config.yaml
hidden_size: 128
n_experts: 192
d_shared_expert: 0
moe_layers: [0, 2, 4, 6, 8, 10]
normalize_top_k: false
routed_scale: 1.0
init_std_qkv: 0.0453
warmup_steps: 50
batch_tokens: 65536
Below are experts of layer 8 (counted from 0) of a mixture-of-experts language model. Rows are named router (the router's row for the expert), down (a neuron's output weights, with its number) and show model dimensions 0-127. Each number is 200 + 30 x the weight over its row's rms, rounded and kept within 0 to 999.
After each expert's rows: "raises" lists some tokens whose logits its average output raises strongly, later layers aside. This comes from a sample of Wikipedia text that the model never trained on.

# expert 154
router,179,211,203,210,145,201,206,224,179,154,231,170,206,194,197,196,235,218,216,133,187,257,176,141,254,214,231,223,151,181,225,198,201,174,175,193,206,191,231,165,225,193,216,171,167,192,204,151,216,267,190,219,228,183,190,167,160,233,237,227,177,167,245,177,187,239,182,128,218,220,197,192,262,216,209,243,241,195,223,257,218,151,267,245,219,193,163,229,186,190,234,135,170,230,200,212,210,201,194,202,281,189,251,177,195,186,174,193,192,225,246,172,175,189,197,168,231,193,227,177,192,210,190,198,182,214,220,219
down0,193,188,137,146,225,176,202,192,213,236,182,198,189,220,159,206,136,187,230,224,163,184,237,182,212,205,211,202,155,225,218,111,161,176,200,222,153,247,202,212,199,196,208,217,177,223,179,221,157,213,197,184,228,145,218,198,214,138,198,224,204,205,241,173,231,244,186,168,152,201,202,210,160,205,216,142,174,213,234,191,206,220,209,119,176,187,226,154,174,280,148,151,168,198,226,226,207,176,206,210,194,200,209,171,207,202,244,148,145,201,241,193,222,247,223,158,158,207,180,201,198,173,200,179,207,202,170,202
down1,213,202,147,197,171,222,121,209,208,214,228,288,197,186,271,197,251,186,194,211,187,238,235,141,231,197,174,164,228,168,191,218,175,183,221,224,236,209,224,198,215,187,213,186,167,213,208,200,262,172,158,223,183,171,195,146,206,190,176,203,249,168,117,182,227,140,169,233,241,202,204,209,206,240,202,200,218,186,150,201,223,203,182,257,197,185,224,190,206,235,186,138,207,222,188,206,171,159,214,162,229,193,212,196,224,207,116,184,204,184,228,244,187,206,191,199,181,274,193,185,198,203,204,236,199,202,181,190
down2,182,192,214,218,160,166,171,183,234,218,196,180,194,223,221,182,252,252,150,201,164,212,205,200,240,185,154,208,213,182,200,189,223,218,247,181,181,203,229,205,229,249,177,144,182,186,200,224,213,156,182,205,172,215,159,185,224,169,219,165,180,200,272,212,226,239,203,184,193,157,239,177,197,233,205,134,163,182,159,248,218,234,180,180,239,233,226,160,184,230,206,235,161,193,207,187,236,191,184,163,223,251,184,187,203,203,273,253,175,195,213,179,172,203,226,171,170,220,227,225,270,149,242,135,216,210,242,229
raises: "wer", "pp", "ol", "mb", "gress", "ited"

# expert 181
router,196,210,226,212,234,194,210,202,217,243,144,236,204,208,183,227,197,164,176,250,225,232,178,240,193,215,191,178,198,234,249,234,209,151,168,177,202,250,166,235,235,200,285,162,207,210,227,234,257,196,238,189,165,233,164,206,208,232,195,260,207,181,213,229,222,171,180,128,244,214,220,226,282,184,186,162,210,207,188,168,199,174,173,190,233,216,200,258,233,214,209,154,220,190,202,145,244,160,242,238,188,161,164,188,214,209,202,177,221,202,223,215,195,160,252,191,184,210,170,203,191,157,174,202,224,235,190,173
down0,241,229,234,162,237,202,184,164,232,167,200,225,248,149,203,204,173,154,213,192,199,243,192,191,186,158,214,226,209,139,209,206,189,202,220,190,238,178,235,164,204,174,179,185,228,116,201,237,183,168,101,164,193,215,215,229,250,221,193,246,204,218,201,161,201,173,255,239,176,168,210,155,211,230,241,181,180,158,183,234,193,162,192,206,223,244,180,208,255,222,184,142,208,199,204,193,194,222,206,147,244,170,187,199,173,230,229,216,203,190,208,207,218,206,233,234,234,216,176,196,182,197,138,234,174,170,237,161
down1,200,200,219,170,240,171,209,210,264,198,164,169,159,155,230,225,162,216,162,207,210,180,209,220,186,227,237,186,179,211,255,190,151,151,209,227,191,181,164,183,201,196,265,236,172,217,229,225,198,226,220,172,149,128,194,194,194,192,228,223,159,191,199,176,225,185,240,172,217,166,178,200,187,226,219,200,224,201,164,167,209,215,221,248,235,204,252,198,198,256,203,109,238,171,173,214,208,218,213,184,211,194,164,188,215,167,207,142,197,152,206,218,200,201,193,196,158,269,206,245,232,162,180,138,184,219,257,190
down2,237,180,160,197,168,206,175,182,249,192,226,215,165,182,179,198,220,178,205,203,279,204,199,170,215,202,233,177,165,168,213,263,161,161,174,177,244,201,212,171,198,206,262,179,222,190,260,171,175,158,162,237,177,155,217,232,217,190,251,225,183,224,216,182,197,213,164,142,173,224,249,208,188,194,254,205,212,249,231,197,181,204,203,146,171,199,161,216,157,236,271,229,216,198,174,194,179,166,198,198,208,155,224,160,213,174,170,168,202,256,154,179,205,220,226,144,225,237,227,207,188,185,221,161,187,251,209,206
raises: "lin", "]", "ł"

# expert 126
router,245,266,215,224,199,225,165,156,232,163,262,246,185,181,195,226,185,204,182,197,205,225,216,156,170,267,161,239,164,150,240,205,185,176,204,210,194,144,173,216,181,229,247,179,179,199,230,159,258,145,153,245,135,213,177,197,228,209,208,192,135,221,158,218,173,190,192,263,237,207,193,221,226,204,172,193,190,206,193,241,155,266,216,214,197,190,172,202,186,192,217,156,246,190,218,175,240,193,182,228,188,236,173,189,178,198,185,186,155,196,189,162,183,227,235,173,213,229,228,214,171,177,162,228,206,198,199,185
down0,185,176,172,195,159,236,229,252,148,247,189,183,163,232,206,200,196,196,183,223,218,181,210,152,186,206,237,172,210,227,181,148,192,215,202,176,172,209,194,197,187,187,204,190,168,202,233,242,142,193,175,195,201,199,181,245,246,200,229,143,227,211,202,228,255,195,176,197,195,230,198,193,164,226,215,207,236,245,293,206,192,208,181,163,186,235,192,222,232,223,126,220,208,193,149,178,232,230,198,237,172,164,208,150,187,210,160,195,259,192,154,186,148,140,153,139,194,235,208,228,182,179,212,223,196,233,245,226
down1,209,156,174,244,225,201,156,210,224,224,113,157,231,216,198,209,242,182,219,231,233,237,149,218,175,204,175,195,176,224,196,191,213,180,216,191,162,170,166,204,226,198,229,221,194,182,126,237,175,191,137,208,194,198,206,239,184,201,206,223,205,153,242,189,245,192,221,176,197,178,216,233,241,174,185,208,168,193,193,200,213,236,249,214,179,184,253,186,237,162,251,199,201,247,158,203,132,197,135,171,221,214,178,271,240,182,158,162,183,201,173,232,223,219,177,210,181,221,184,233,138,232,206,210,204,170,236,211
down2,204,187,160,174,184,190,197,169,158,247,238,208,225,191,246,164,206,161,209,164,225,151,127,223,177,236,224,173,251,257,159,211,176,177,200,242,274,175,155,178,161,212,213,207,214,198,179,248,290,219,217,208,234,170,204,209,223,152,205,232,182,190,194,237,200,243,220,206,234,232,185,155,211,195,168,215,201,248,208,177,197,185,176,163,154,171,214,162,159,184,182,203,172,211,203,228,243,179,187,164,264,188,242,168,248,192,175,241,227,241,221,188,234,212,198,212,197,199,171,153,212,188,200,215,173,197,185,204
raises: "ving", "vers", "ves"

# expert 4
router,216,187,161,262,186,166,225,146,193,167,220,234,204,169,173,225,243,188,187,180,195,184,199,177,213,187,220,208,163,134,219,180,220,219,207,182,203,180,195,204,223,236,237,251,190,149,212,129,205,157,228,196,187,182,223,179,161,250,238,220,195,195,253,233,177,208,169,208,225,209,161,223,264,261,191,189,227,199,194,126,216,202,174,271,174,174,146,175,152,210,202,166,148,173,169,164,210,196,171,226,217,224,191,178,164,154,179,232,251,259,174,210,209,224,160,229,216,216,199,234,190,189,172,207,197,198,208,218
down0,169,179,191,210,188,179,190,183,249,215,187,171,145,182,262,232,187,186,151,233,202,249,212,145,201,191,161,219,207,211,220,207,212,216,160,174,163,217,160,239,225,209,229,184,216,224,205,152,216,240,244,194,172,211,151,190,194,186,204,167,213,207,233,209,182,223,176,173,229,232,218,239,198,224,224,188,199,167,215,209,267,185,227,170,182,157,250,199,219,180,212,177,271,184,263,185,204,231,134,244,182,189,194,163,251,246,178,223,174,258,229,195,229,206,242,219,239,219,277,222,198,260,195,226,207,181,189,184
down1,145,156,193,177,226,211,263,264,158,273,185,190,173,194,175,236,181,173,165,240,202,136,213,176,156,218,204,182,167,188,207,197,142,158,221,213,169,196,194,188,211,238,213,199,204,172,180,222,206,209,214,209,160,199,248,188,180,192,235,168,170,187,228,193,183,228,191,185,151,221,194,268,230,205,225,230,240,185,142,223,203,208,162,219,189,225,184,172,180,232,216,250,173,210,238,217,170,194,231,194,262,200,184,183,216,186,171,170,243,242,187,149,183,156,172,141,217,196,253,177,189,161,182,223,184,235,202,153
down2,198,217,163,237,185,163,198,227,167,210,195,208,201,208,193,242,144,219,219,196,143,214,186,187,197,284,215,249,213,206,203,187,190,183,216,208,186,209,256,254,246,144,196,167,221,194,178,186,158,237,190,224,221,230,166,216,213,223,199,198,170,205,251,205,150,178,164,194,212,258,218,138,226,166,194,208,220,190,236,201,192,216,211,163,231,214,194,287,167,186,175,143,197,245,177,203,157,254,190,198,182,222,206,223,194,249,249,186,208,257,215,162,174,169,188,204,174,183,227,198,247,265,196,225,175,227,168,178
raises: "Note", "sp", "l", "right"

# expert 109
router,222,171,193,119,193,185,240,199,159,265,194,253,188,224,193,184,173,220,212,248,227,211,176,292,221,177,202,208,186,212,225,202,211,184,194,185,184,181,203,235,161,184,227,197,201,159,203,243,194,172,164,184,213,197,176,175,205,174,224,197,221,217,203,206,218,203,154,121,277,206,181,225,218,214,220,138,227,248,222,184,190,166,179,186,168,173,176,216,229,248,162,177,212,184,165,201,236,193,231,181,198,186,144,249,175,204,217,163,250,170,203,245,157,193,167,219,192,181,157,197,204,184,247,195,189,275,220,203
down0,203,227,181,153,166,201,157,201,199,202,240,241,174,275,185,201,203,221,197,231,192,203,250,213,222,162,149,199,205,153,173,221,238,170,113,165,196,229,195,240,230,212,257,228,194,190,240,177,197,219,194,194,176,208,181,221,242,186,222,200,203,263,201,183,251,205,207,158,140,247,170,250,188,237,196,185,220,213,162,179,207,162,208,206,197,202,139,244,223,201,202,194,172,145,144,164,200,200,223,204,248,157,158,171,180,194,200,160,197,183,168,232,146,167,180,178,174,193,208,220,197,214,223,186,177,232,233,154
down1,227,228,223,265,233,202,186,220,247,163,225,156,139,193,223,249,197,184,212,192,206,200,143,230,205,213,218,142,210,188,196,126,236,217,147,199,161,284,187,204,233,216,156,112,248,240,190,219,186,211,190,211,252,198,216,184,203,158,167,157,162,207,177,192,197,217,194,187,198,190,247,161,162,186,159,242,198,181,197,194,256,178,216,182,191,183,166,186,193,220,207,227,225,258,239,242,195,176,203,198,225,194,193,204,212,172,228,143,182,169,165,219,183,197,194,192,214,175,181,203,225,216,183,203,269,206,192,202
down2,194,208,157,219,194,220,181,181,249,238,195,234,177,202,176,230,195,198,168,186,177,173,225,199,178,207,190,167,209,221,176,204,155,173,270,212,165,219,198,225,246,195,223,123,142,239,185,154,176,192,266,176,214,226,236,194,207,186,150,155,198,209,220,192,195,222,179,213,217,186,206,203,167,216,239,184,214,196,212,240,199,175,164,195,182,208,204,193,246,224,173,196,144,178,215,191,252,225,238,174,178,156,145,242,249,287,192,148,253,188,189,197,181,193,172,186,170,183,207,183,201,133,258,248,238,182,182,198
raises: "'s", "’s", "ship", "ufact", "ius", "hood"

# expert 49
router,176,175,188,191,192,216,211,223,192,224,183,191,212,251,220,175,175,210,161,262,173,234,233,172,245,134,172,158,232,215,183,184,184,163,188,225,211,220,189,218,222,214,183,160,208,245,191,204,208,239,230,166,167,109,213,242,251,216,241,214,178,264,219,210,203,200,261,206,239,187,177,216,196,221,198,196,191,223,193,176,193,184,236,221,141,224,210,246,199,194,220,208,176,192,173,185,257,208,252,156,218,172,180,163,182,225,140,280,242,214,207,201,213,258,222,176,208,189,226,178,218,207,220,135,187,201,235,217
down0,232,259,195,222,234,168,207,149,133,198,196,135,190,164,210,187,223,197,211,190,214,182,122,178,143,199,172,227,154,211,182,234,238,187,170,255,223,203,159,225,216,209,181,244,140,212,173,211,167,259,189,189,241,216,174,215,207,222,223,185,244,142,198,183,248,225,227,181,241,204,196,162,199,251,188,165,225,198,198,147,187,199,175,176,225,176,186,133,209,168,176,165,244,186,187,158,164,195,208,192,225,185,162,190,195,210,214,226,202,188,160,166,218,212,183,209,150,241,189,163,219,168,219,230,193,205,199,147
down1,155,240,139,222,244,214,194,192,147,174,202,174,241,169,276,202,228,198,220,141,223,215,181,190,203,207,204,251,197,190,192,198,173,217,212,172,163,205,172,194,236,206,186,225,178,179,130,209,197,189,194,159,176,203,184,199,185,164,211,180,176,257,203,168,192,193,269,206,184,161,187,189,176,210,184,232,165,228,247,209,163,165,237,163,197,179,164,235,169,232,251,206,199,208,177,237,265,152,140,157,207,200,179,193,231,188,178,158,218,181,220,154,216,175,163,218,244,223,197,214,150,202,209,211,197,180,279,175
down2,211,157,182,211,287,203,150,203,171,162,205,213,219,229,179,190,167,158,183,213,226,194,178,210,197,220,181,151,216,218,114,204,209,224,186,168,189,203,210,201,236,181,157,202,220,163,176,215,189,232,158,212,169,258,204,145,216,189,157,258,174,188,164,174,202,151,213,263,179,195,191,206,188,197,180,241,212,278,195,204,186,189,226,224,188,155,194,238,216,202,197,209,195,181,230,225,205,219,198,236,181,187,196,168,176,160,171,179,199,214,194,170,228,131,176,163,223,224,129,190,137,183,208,173,235,155,254,216
raises: "he", "se", "burg", "ala"

# expert 151
router,192,205,212,135,174,233,211,187,153,143,175,166,202,214,203,213,233,231,189,189,228,195,215,233,201,227,231,151,172,240,185,183,236,198,182,206,171,209,214,179,168,175,240,201,206,213,163,207,231,202,244,135,211,169,208,154,194,220,156,221,210,220,161,243,167,142,214,167,217,206,142,222,261,217,256,206,257,205,169,228,195,208,222,145,143,188,243,192,164,195,209,200,158,195,169,174,174,195,169,196,232,202,195,136,179,188,228,167,227,160,190,161,158,227,272,224,196,169,211,204,180,228,177,215,187,235,154,226
down0,222,119,201,153,223,189,234,172,151,172,217,215,196,195,189,251,208,197,232,162,202,224,179,223,164,231,201,205,183,182,230,217,214,230,229,206,226,153,182,264,255,257,151,183,173,199,203,236,183,248,193,209,184,232,193,219,175,198,198,226,213,213,189,212,197,249,142,218,193,191,163,191,183,202,225,236,250,184,189,148,178,204,226,170,186,216,193,201,141,189,229,160,233,174,222,281,159,242,196,186,147,226,208,205,193,148,236,160,230,170,184,147,135,199,242,174,190,239,169,212,196,187,192,213,185,170,212,223
down1,259,188,242,195,168,234,195,216,218,173,228,279,193,204,149,214,212,227,223,216,173,246,197,216,222,167,210,166,212,243,222,168,147,214,192,155,208,209,164,191,233,166,203,172,175,212,183,143,196,234,217,195,187,226,236,219,138,180,229,211,233,211,243,161,218,174,152,213,208,160,216,197,196,195,173,244,232,166,222,225,236,226,186,198,225,207,182,151,239,215,224,172,236,145,184,169,227,198,221,208,201,166,242,190,205,202,200,197,180,176,154,237,230,142,204,183,258,211,275,228,249,196,171,165,204,205,256,230
down2,224,209,191,196,243,214,190,262,227,256,219,204,180,251,204,181,209,148,209,189,268,187,182,204,154,232,254,194,206,138,220,223,176,213,188,164,205,206,266,185,193,166,202,185,194,198,182,177,251,246,216,207,212,227,215,183,197,174,187,156,180,212,198,168,206,173,195,156,169,224,239,193,178,168,183,245,227,182,189,153,173,181,208,170,189,208,183,137,157,200,205,187,143,247,202,226,263,224,166,159,229,197,167,155,197,188,209,212,131,213,189,211,160,149,167,150,205,213,215,217,244,161,203,186,218,221,267,198
raises: "Note", "====", "    ", "-"

# expert 47
router,207,194,165,214,207,181,220,190,160,237,219,190,199,231,224,210,228,236,273,222,255,189,209,190,164,184,195,201,240,194,237,194,133,166,178,181,228,171,231,216,193,234,219,131,262,209,244,197,220,206,282,232,209,187,211,162,158,105,218,231,214,208,206,176,227,185,248,197,161,216,124,244,219,210,203,189,199,178,233,196,182,212,203,238,163,238,238,174,204,221,182,154,254,205,239,171,252,199,221,219,198,202,197,196,232,189,225,184,190,191,216,205,205,222,212,218,141,200,241,186,171,159,238,205,179,179,222,190
down0,201,216,211,200,229,200,235,201,279,187,175,155,190,199,184,127,247,195,167,171,171,180,194,191,180,215,196,154,223,237,217,214,148,274,221,246,235,213,150,178,198,182,253,174,208,173,171,233,184,207,219,183,210,217,168,239,196,151,227,203,224,218,215,203,199,160,239,219,190,207,215,179,228,207,250,210,213,199,193,207,198,221,222,228,239,178,191,238,237,200,212,259,184,160,223,230,194,125,237,205,198,268,200,207,174,243,157,221,255,211,195,207,208,150,161,196,233,187,203,158,168,215,247,183,205,268,177,199
down1,209,187,124,209,204,224,222,212,200,153,192,159,243,183,166,185,253,212,212,165,190,194,177,156,236,200,206,197,172,239,178,204,252,186,209,205,190,214,221,175,195,231,221,232,203,159,234,241,166,186,184,203,171,209,167,198,212,185,196,257,212,181,213,152,206,187,207,221,182,181,246,177,163,205,223,184,183,185,221,169,221,217,189,156,166,253,147,200,189,203,183,225,174,201,182,194,212,121,157,148,159,148,208,127,220,242,230,183,171,228,252,213,214,178,236,230,264,177,244,209,174,190,191,202,244,233,221,125
down2,179,206,191,268,182,184,213,196,112,190,168,231,189,210,173,229,222,237,212,197,238,172,243,194,170,216,220,198,235,179,189,162,210,241,196,169,239,191,243,209,183,166,198,172,189,206,241,198,220,191,242,191,191,213,208,220,149,167,170,236,188,226,220,250,197,218,210,182,180,204,155,222,195,179,196,186,204,188,211,173,194,206,172,199,227,193,210,120,193,217,244,206,196,183,167,191,219,174,189,210,219,155,212,218,201,191,198,200,211,209,228,171,186,162,164,133,43,216,226,234,241,206,188,175,176,160,239,203
raises: " MPC", "fl", "illion"

# expert 180
router,250,223,160,227,219,250,235,189,217,183,176,260,195,209,185,165,243,182,172,234,204,186,205,176,226,192,209,154,211,162,206,248,181,189,164,281,211,182,174,178,203,174,202,205,219,164,221,210,258,190,199,188,116,156,200,248,173,225,193,173,194,265,220,173,226,183,168,153,254,236,209,199,184,221,195,135,217,226,259,216,184,255,170,199,167,200,180,165,173,230,192,181,214,156,203,194,228,200,188,201,181,229,183,175,239,168,176,175,209,195,209,189,194,268,232,187,195,217,227,245,189,177,201,199,164,211,131,212
down0,189,176,206,198,185,208,114,193,190,188,202,221,170,138,244,197,219,225,234,178,209,236,205,197,187,205,176,114,192,203,240,240,151,171,194,150,213,221,226,157,193,183,244,196,222,199,176,220,217,162,212,212,249,195,190,220,197,164,182,234,209,185,232,220,184,227,186,198,188,259,220,161,182,170,221,255,243,190,238,204,205,247,195,194,213,233,195,223,199,182,179,262,207,155,204,154,237,195,178,222,199,253,162,228,220,164,205,172,184,195,225,192,201,185,168,158,153,160,173,155,216,198,236,166,170,129,161,258
down1,194,197,156,209,196,189,197,184,184,187,222,174,199,126,154,225,208,209,271,186,229,214,230,228,187,156,196,204,207,158,237,165,231,198,205,184,182,172,206,245,197,178,199,173,181,210,199,232,173,204,207,149,154,227,242,216,184,158,156,195,151,225,174,171,237,204,208,250,201,176,190,214,227,180,211,209,236,232,147,192,181,212,191,206,255,155,247,125,203,148,191,232,188,245,220,197,224,187,202,152,173,235,190,209,165,212,176,194,207,216,142,224,218,162,202,177,242,177,286,181,189,242,221,132,195,163,176,214
down2,186,200,232,142,205,174,144,234,242,221,188,195,183,229,202,173,185,167,157,174,203,208,240,174,218,140,179,188,229,235,178,218,196,133,238,228,192,200,203,234,252,251,216,224,204,240,237,179,204,232,252,233,219,210,153,222,161,189,171,158,196,173,193,203,173,186,191,141,149,207,142,156,185,178,209,225,245,201,203,152,214,220,183,238,166,164,230,227,183,192,229,166,203,208,205,230,149,208,211,230,221,184,232,227,149,188,196,195,211,223,241,226,184,219,164,162,203,194,212,176,175,177,149,219,116,188,237,226
raises: "til", "tr", "t", "ne", "omb"

# expert 149
router,233,298,218,190,196,210,210,201,206,208,242,220,201,207,193,192,174,155,151,243,191,234,181,206,203,229,139,192,176,240,193,224,230,161,206,179,192,158,172,184,153,224,217,237,174,250,223,156,257,195,173,176,158,251,176,205,238,171,162,232,208,160,238,234,192,184,153,220,208,243,199,211,209,225,199,197,231,228,196,187,217,206,183,244,201,181,164,215,233,235,199,198,240,165,251,235,249,164,224,201,154,164,175,221,194,203,226,135,201,199,197,191,161,184,190,179,228,194,227,137,204,145,189,239,250,227,219,211
down0,233,209,170,149,210,183,195,178,216,205,189,191,193,153,160,182,170,146,201,217,248,170,181,221,203,221,221,165,174,225,161,199,156,165,176,226,172,151,202,196,132,159,201,183,223,232,234,169,188,210,217,227,205,227,193,213,226,175,203,199,172,163,203,213,181,232,214,185,233,172,207,207,203,264,218,271,239,185,235,231,209,197,192,182,174,196,188,208,199,266,198,197,224,184,221,170,211,225,237,243,185,154,211,270,201,194,206,147,286,137,211,231,213,270,216,234,141,200,210,191,206,163,181,163,205,174,165,238
down1,193,201,211,202,154,152,180,176,190,145,206,243,158,232,200,213,190,183,240,178,191,201,184,224,197,251,207,258,190,247,201,182,171,200,204,234,181,187,242,170,176,165,193,153,178,169,136,173,193,171,190,239,200,232,191,161,182,132,144,259,187,199,214,182,207,238,164,191,189,170,172,237,272,218,201,164,193,157,242,195,223,186,220,181,187,161,232,221,282,184,237,175,201,217,226,215,188,183,204,207,258,241,219,198,231,201,180,170,200,169,231,214,227,239,217,249,214,130,199,221,220,194,184,207,217,184,142,194
down2,216,160,229,216,193,226,204,241,230,215,259,175,214,223,174,198,265,119,252,223,208,182,200,188,195,195,138,185,157,165,218,170,191,216,277,186,224,173,185,181,143,244,156,191,219,180,199,220,179,238,215,208,161,196,216,168,182,189,194,140,164,201,165,214,203,227,119,145,268,222,213,248,179,159,170,226,189,194,200,218,219,203,179,173,158,229,185,182,210,187,247,220,207,206,232,202,163,207,219,221,222,215,238,231,188,234,168,199,164,173,134,191,187,162,200,212,210,182,173,194,185,205,201,158,225,185,232,195
raises: "x", "lect", "a"

# expert 131
router,202,226,191,212,155,229,210,203,192,164,211,214,170,172,208,261,161,171,238,171,185,212,237,146,201,188,234,207,220,193,233,226,278,228,187,212,224,271,193,190,184,192,202,211,206,240,176,175,142,231,249,213,212,176,256,237,189,186,149,237,209,152,219,188,204,189,194,219,227,200,241,216,229,154,194,162,214,210,176,181,195,264,193,167,226,164,165,226,213,188,214,232,218,180,234,149,231,195,187,215,175,156,161,214,202,188,167,287,190,177,188,171,203,219,176,202,203,244,230,209,215,164,181,208,249,171,196,119
down0,192,225,202,208,156,193,192,191,206,270,206,206,199,207,232,217,235,183,202,205,217,224,149,172,137,176,195,208,188,205,160,206,196,201,196,217,249,251,190,189,231,240,159,171,227,136,167,208,220,182,181,229,292,197,191,205,214,228,264,220,161,158,191,198,225,200,224,178,211,170,233,245,199,195,260,206,205,238,169,170,218,178,212,161,195,163,203,255,163,210,188,190,163,196,217,201,229,155,242,223,183,186,213,240,183,191,175,175,246,153,135,244,217,191,192,224,183,248,240,198,208,175,212,198,269,246,245,221
down1,192,180,174,224,209,220,164,196,152,173,220,180,231,157,177,248,179,215,167,183,211,301,157,196,148,202,182,208,225,207,253,204,170,229,184,196,198,159,231,172,242,231,186,212,212,214,206,225,189,201,146,224,207,237,192,181,153,254,221,149,221,171,192,192,197,211,227,205,177,167,197,149,235,226,229,201,205,128,221,243,154,254,199,175,167,140,158,208,211,184,206,255,234,219,180,169,139,207,192,188,200,263,242,177,205,193,216,205,227,193,208,136,177,172,167,190,226,224,184,205,155,210,222,197,193,191,208,225
down2,223,169,185,167,186,201,232,232,179,160,166,141,166,129,204,179,204,161,246,206,188,214,220,151,204,170,193,217,186,188,166,208,204,236,203,198,216,204,200,159,200,196,231,182,205,238,179,219,196,262,186,207,175,240,239,223,171,187,177,257,222,193,222,195,251,227,213,202,203,188,204,200,190,237,160,180,192,189,237,209,183,216,245,226,162,176,185,239,195,166,170,190,194,192,202,140,223,186,202,204,167,142,151,230,243,215,185,234,129,213,205,230,222,256,213,235,184,191,228,228,287,139,220,266,218,147,192,194
raises: "itiz", "irc", "ause", "ool", "ategory", "oup"

# expert 90
router,165,187,173,228,169,192,223,237,172,221,221,274,205,150,213,223,200,229,230,197,245,198,179,211,157,210,261,235,251,227,210,209,177,192,161,166,163,200,230,258,200,191,216,168,181,171,250,188,197,219,243,217,202,207,182,165,158,200,176,250,254,145,205,194,244,194,256,212,172,241,190,229,177,198,173,197,192,221,189,217,153,164,195,231,180,222,198,181,181,242,244,177,206,149,219,147,214,162,245,222,187,143,169,228,180,215,220,177,208,159,215,248,180,243,225,177,175,195,252,226,222,189,191,209,172,149,223,233
down0,187,205,187,132,199,236,260,214,197,242,226,169,193,169,211,202,206,186,222,223,237,212,150,142,224,188,215,189,198,203,194,227,164,260,199,224,195,178,289,228,132,192,221,230,202,182,173,223,191,215,185,214,234,199,208,199,213,213,205,215,202,236,165,215,224,214,225,214,179,204,194,236,235,139,197,195,234,196,225,198,198,186,237,227,196,249,183,186,235,166,222,150,263,162,209,173,219,228,225,153,247,133,170,155,237,196,222,211,183,248,217,215,136,200,192,185,207,234,176,212,259,218,192,202,259,249,186,216
down1,235,180,163,201,198,179,219,224,226,199,248,173,189,186,221,193,172,191,216,198,253,180,257,246,220,206,210,193,173,189,204,229,271,183,209,168,132,180,190,211,225,160,160,244,252,137,172,212,192,171,214,180,178,193,193,167,153,180,183,218,179,183,245,188,224,211,258,146,194,211,177,164,214,211,229,173,228,199,180,254,247,176,241,236,251,170,175,139,169,169,187,184,187,191,245,214,265,207,225,228,211,179,226,186,187,173,192,218,178,271,188,179,191,210,168,218,236,208,174,213,162,245,208,186,150,182,180,162
down2,215,205,173,200,191,234,208,210,134,228,222,152,192,241,188,207,195,219,192,217,203,195,151,226,226,181,216,197,178,171,218,194,227,211,182,212,157,196,202,151,199,134,236,170,225,186,203,229,212,178,195,265,177,216,199,221,203,182,187,158,165,199,216,210,254,225,193,187,210,161,137,162,208,189,220,224,173,143,244,199,175,197,192,232,258,166,156,151,242,185,176,229,214,192,249,151,219,218,204,192,208,177,198,238,194,194,181,259,161,192,200,147,235,239,194,236,215,203,153,218,99,178,152,259,180,173,190,185
raises: " length", "overs", "fl"

# expert 110
router,165,187,173,228,169,192,224,237,172,221,221,274,205,150,213,223,200,229,230,197,245,198,179,211,157,210,261,235,251,227,210,209,177,192,161,166,163,200,230,259,199,191,216,168,180,171,250,188,197,219,243,217,202,207,182,165,158,201,177,250,254,145,205,194,244,194,256,212,172,241,190,229,177,198,173,197,192,221,189,217,153,164,195,231,180,222,198,181,181,242,244,177,206,149,219,147,214,162,245,222,187,143,169,228,180,215,220,177,208,159,215,248,180,243,225,177,175,194,252,226,222,189,191,209,172,149,222,233
down0,167,217,212,149,203,205,202,194,250,221,162,194,206,254,178,156,172,168,198,186,204,217,194,243,225,207,206,199,203,211,147,218,186,193,177,227,221,228,169,268,194,203,230,195,198,196,141,187,251,215,189,200,227,220,166,156,243,106,209,233,174,178,206,167,171,162,184,233,237,200,212,280,220,233,180,171,182,212,243,201,207,189,180,194,225,258,208,145,173,201,159,232,208,188,221,231,218,190,188,250,232,261,224,223,226,169,199,180,182,213,165,194,197,226,200,157,158,152,255,249,177,178,204,165,192,224,237,176
down1,187,236,179,205,194,221,214,168,286,208,138,218,160,243,190,155,194,261,200,173,209,203,189,174,194,253,180,166,222,225,192,204,188,168,225,241,179,243,167,221,265,202,224,231,220,165,185,143,190,179,216,223,185,188,195,240,234,232,182,164,187,175,212,215,192,142,169,135,230,203,212,251,255,209,201,192,182,195,231,165,155,216,239,165,185,142,188,189,156,202,205,208,170,204,167,208,158,208,242,187,212,146,184,225,240,216,225,232,192,160,177,175,254,210,180,208,158,189,258,188,200,248,206,209,206,189,209,224
down2,195,209,204,198,181,203,163,196,234,213,192,210,164,175,133,187,197,201,169,224,228,202,164,182,177,235,224,216,240,184,216,201,226,218,198,251,210,158,195,182,184,178,231,229,184,241,185,145,217,230,165,152,182,213,184,163,186,187,212,229,206,254,154,210,198,166,229,254,165,186,201,232,228,192,205,252,179,190,179,163,162,211,229,158,232,140,198,158,120,146,155,219,226,191,206,199,229,222,220,195,207,203,208,192,268,176,179,267,213,221,202,259,188,191,184,187,214,210,178,172,214,213,183,133,149,125,172,174
raises: "ev", "isl", "ides"